config.yaml
n_layer: 13
d_model: 256
n_experts: 12
experts_per_token: 1
d_expert: 352
d_shared_expert: 0
activation: "swiglu"
moe_layers: [2, 3, 4, 5, 6, 7, 8, 9, 10, 11, 12]
router_score: "softmax"
normalize_top_k: false
routed_scale: 5.22
balance_loss: 0.00396
balance_bias: false
init_std_router: 0.0166
lr_router: 0.00146
vocab_size: 8192
norm: "rmsnorm"
norm_eps: 1e-06
tie_embeddings: false
optimizer: "adamw"
lr: 0.0018
beta1: 0.95
beta2: 0.98
batch_tokens: 65536
seq_len: 512
train_tokens: 438900000
steps: 6698
dataset: "wikipedia_en"
Below are experts of layer 10 (counted from 0) of a mixture-of-experts language model. Rows are named gate (a neuron's input weights, with its number), up (a neuron's input weights, with its number) and show model dimensions 0-255. Each number is 500 + 40 x the weight over its row's rms, rounded and kept within 0 to 999. Numbers have three digits each.
Before each expert's rows: "mostly gets" lists some tokens that are sent to it at least half of the time. This comes from a sample of Wikipedia text that the model never trained on.

# expert 10
mostly gets: " John", " George", " David", " Robert", " Bob", " William"
gate1:459493504362476509431539453553522477536562547472527503544522452470555451547535551508528444549556597473497508461490451484520493510494541487505488476558483495480478552476480488488415428519571541551453422488509517547450547502533504497509544468469518457483433519550504521518550475555407475489476491462471436542456496564477554494421550577502491480572534457500517534517558542564511517509508486429502456537484473477515487518571478465418494562498506460514516533496449495524522453544502449472540582424497539435464554430540542556483553542548508524487478488467433466429497556493484508538394514506475488486451494493480488438498440463525451524512499501437463506531441490461571518497568404515484515520483435490471477477523454519506528490498474519469490463438475445529450511535494553
up1:456545474432490521478547456553465507521497478521467498515516510524487562541562528521531503443541510502516526437526508426546454479560533503511541448527518454450551578477508521493527461402579572502517529541541486506522524464506453580432524509499518482443552538460635472535434487543567432480472486488507512509483506538500590533474462564506525566508486411521485497490532489572503489459477444502556537490521497481460500586532490451456533529451506503586452512530532539530544482473496404450558502472545476504464471442424529525526542470495502513477529487436530467438502496470438521553451536579493544505454513435487478525576445540515548526524500481516428452480485495457512474481512561475482588413537553477485562531497494529490435494497484509542460473460503409467491509533455537

# expert 11
mostly gets: " Socorro", " Sant", " Pu", " ESP", " Cas", "ém"
gate1:450486534566485490579477506461469520544498534530489516385535451514579476487480362522534512459541507552458462490523440469464532492463513505539496495519498476435537488473447499481467442461542482516456485513483465451453486512516523510482458581524471433570547531545501491421452470484503466447431443521502477453539446509500487489512431534446449504468517504509489536521515474544512481488470538514503539498432433459490554541521514493511497450478500503494439493525400552450467485452482593505548500457508530473485494538577537426532475556501473434573432489498502494495422550618522587458496511533534478481578481532587453478492473589482515502537511497456501517497487547491468548499488487509483589499528529483441473503557539506462495500593522530498529512446454470429526449499480577
up1:550502553469443516537488492569501530467481514475480539500538517501526604523570465493518538456547491605549504508533481506470481472434486497516470477552474454485556511512473460526485502528514461479498485544530431449518515481530535486518486527529423497524541493502548533448561539514522451557527485522500594455546435592451447504493478499485541475517525418599515448472569464550523410521488493479523494520467448552493474455519475453501533500533497518513495529471480489516467546529567475501520496384473427499494456516521478443567539534452464467459479478451540431575480552534551493461473413484546488517531487615495499459488510507414445535511534473511453455463504479486542481563504535484353478473474543455477533485546456471490514562467460550509512441477555490553460480435492533

# expert 6
mostly gets: " this", " their", " its", " new", " another", " the"
gate2:477515486465506490483455480502469453421550487556459454540489427520493519443482472476524494479513474480504451498505498456407456553437529503490510548484534491511544544420485487521484463581539544471432537571456462464439525508495530514455557524479471548466447450505585523463437492462515507484591570492417482469503592496559464486445541470491571514448487455466478414476457506486526481500518515511456465482490585533501529563536517527495489501494455495534502510472578500561511514508503595538513547444529513450454514522510523498485525447487551461486462570494492568434510507485442456583478543502500491538570455477570521512523560538486472376560560478492482543429527460544485515488475543529495606475483446483491462505460466468483495543418530493537449572557520479520555512525480519
up2:504632507444597473516461506489462494485506456496521539504490495468447482502501529528426546515478505459534487517516512519465468466482534454393608516511512483560560477485566476518477513543498452419523461495541499508553509457457412484563479550508571496419542506485544546544535500426506494521485511524429533553467472497469513506499510441561474475533508542482449513436514521502409434531496446481493456496541427504385463520493540442469467527474534489445488455461499497508448489447488476560521541538441516473479505566468514526468536426484570486512519497535511508518510495524493429563563496547447490559477486545472552460514508486519516563477579499485509590556539512513529515536443514440483457498458467515512443497576512521580452534459460544582487502519581495509491545521452537

# expert 2
mostly gets: " Bh", "č", " Kr", " Kh", " Kra", "nik"
gate1:553503526485452458495490469514559484493454498553534490385552466457510477467489515490548468489470568418514567449465489502462515495562511551499460540523514507491519553413494505591533498508441487507457551537547539523497483436490445424544488457545516487484565480475482535500493504525552587420504509462448491463524528477508519494505571442523502511544442518512575531525511438578474539490498540446477613511434462470514473519502531453534521536486545502511524539518551453423464477455468561467433495459517561500499551486527506508492454563508514588490541521405420431509519454509516425479534580540489479490439491451439423490472517502567546528485499469511442517484537560459497474481570533564550472541599545488476525505466449539522514511497547439549514471532522533469519488525522487
up1:517473531545547487498511550490523448483472539532536565494413461509557541539509555533479480467485506550466532473504542524428448533514530581509491485479427509514507488533459473468483530496408564528525527457529500473530438548518519531535466537488448514534485573534520494508528509503486529509517472484496455454473607437456461446515508541559525485554571478501500525481524463481543524501416449475527495517458411584498507536502455400479532448574482386488505491548498547583547485526619524446525464476461509509536496521490582444432470476521503471522504488442524514481462444439522548545538511525557469438519507517493473453558535488505534494546520503421509475487576497470530485490473480503471593527489526506477412497444553451406538459470464541434451538471567485499491466522472496

# expert 1
mostly gets: " but", " while", "—", " Although", " although", " though"
gate2:550521577470524503489440509569583536555568463496560484549510533575487483479516564434496478528501565421504478512501503496501486542506407497523443495542533528445429556608562506524522437561514507513480521505496462444446489503525587477478548563535483473569550494409490504493502461507496508505527508489431497476562488530483489539521401509497491523507466524591453501506511477461461523475498504534424434458486495499480558502479386497502571503534506439537446432558558468515424463493489532519466444546529587531526527528488496557460481476510485541453518568584517492551483471464465524466498456534385513447510548499504463523513535481541499465511442437521513500535523462493516537519476509492492521506517519556515515511457444547527525374474492522502444524537511446483486463530476526
up2:478530476498453497510458492446575507493479500451491495488487501468537500502502472484402490544522574474427493456493464531529538522480438524444490504486539548472463522504496536465484445379509422578487488473567499459465495496427504533455470498588500447477505537437492499481514501511408518452467486513451437453501480521496519477536502416528573486477475496509463548558532494436467527521539514500437534471477444490465492493505490509492576498559504456513487404587516411572463512462536470526502468527548522466511496536489486592523470483549533456464458638551507477516440434518505559531480459537435523497520558530493485552499505470473494456525519441422427496497466495491556533475570510410475504517518515530515508436463459510546480530536476573414460453476524468490481464479407509

# expert 8
mostly gets: " ft", " km", " UTC", " cm", " ra", " mm"
gate1:519487497502477417382509519505495425479433501471446474447493591542479462474507530536609501449508482426521492442465560504502525570499568500561493457525549481510458472499511423486493482528475518476534492471542469517491500441503515515522509485496489455551517540483435545468494535454557523519438476542461438444495524413410547535541487526540491489508453513445534499538456601502449546492515477443486548522460482584503494508483473501436400522527398469481430524492469530504511413546538513526484481540511563498442529486571460495506435477473580517513562474506566487473530500441521515470510464501466549464469551525554463487452432503550451525526582467502553541535519516561450586505537566500464514497529500465520448508412537506514511535488515472462493453494487512454538484530463499
up1:533479489535527520563420507498507477565531495543474538527525467484590531527489552564467497524463467529520427565520516485482496493511533505476467521527593535518484492495504496518533512515511480447425494574515506590464471500435479519572475525492507592518483438462454446467553489486429499556591447474475523472506473540596479520464500570517473473501492444538461548478561460496513530449477506485542511466456509399485491536535501445488538525547520460523523473577531525513447578472498530494446522445443492507580501528522564432534573572551476509490506458493574539381475520487407421550462492495475513432501535496453529510457524497542440532507473491500532520532504489459452480541428447461554551521481569539460451473491486507440529478517526578433478462464520478510500517469450471

# expert 0
mostly gets: " during", "After", " for", " among", " However", " using"
gate1:572481477498489471462519478439470454483500485477461486511476511501591497497535477529505564562465519423476553443536545503527525474482470569536481488573526480564478488518522480563529495442528491517433523511579488442508477545455548470502471492459551465432372492465505572488527488519499544494499445539549532501560522481517515481529555481500477449418429556579532515453482490550430481502526441533487538577543441596469434432507580459543509507469459508513490462537450468473470516503486591545527475534438562518517517465559523469526530541487506494482517482541528509521422532517517494497523456575533524498483544575506466483462517427527510543512504487487484466500559501525468490576494557496537461462476521420541529650476448514503555476475472533478469547523553506495546433492501453
up1:518527528468537495539489472463495493526500569513479526525486496471530446469488506621507464475566544495496426460542511489452463490477467467498528521584525450502528533461516446522529487531496560507472478536499498522582538486505486583528462603513525537424501487445605468454509409454498501442515433492526468480491509503489585522516476439483470451470460521482487462523489458519531457439573489452506529509561553509476523554508504429545484518510500438513441497551456557511449483537480544535502495518505593420486499460476526448592512534453506489496474479480476517507506538572495511457502552602550476454428563524564451584529414530540493558520519532507554514476488447523523483556558541560575464473472490471437530460537499522465465482566461490464517494493490547402499517534541549

# expert 5
mostly gets: "\n", "\n     ", " chronology", "Final", " List", "="
gate1:522530462473478483503493477480474507581482464524532489525515490538482507523505449518423546490445524430596524538441533503504485509517513546572466483518476582538519467524486578499548389525554483488486494517512486534473479520462440519530538592514526469518482547525482559520498541468445508473530444448548506509525553473494518552480433419474476558559529448521464450443476586474434511509536470484510460404525496537544515499476485540483601455390485453514509487505570483481513493486478455518447587491571609521534507540450525519456563541508580475527568471549493475428490491507506475553482562443506560466482580447534538499507530457503506483485512516496529496441484490503457551542519506446535579502519495490580576553499488484484447426516510488484527563542502487541493529478528431
up1:493479473445560522458497473508558493470490525499493488468504500460486477494493527500463541534525501527526467537558478437602547560517490427484500495467475457530439431452472553503495490550524432494491517381484463556518483474576429527466466534511483460505519474523468482438531524496526497493528544540436477477558487476429443525497459510502421543541456528483466484594425472496557505583500562496458488539506498518434472449528494447485536500520495493479495530469539503481504463463501545425444557515523521502471465466400556493525478528497477513522450507494512518555467425463443536453535625509542603525482478556490500509383512467515436553455459502469484490454469474410489468501447563507503484567560498535498415497465483475437570507507515525555483496434473459545496568452535497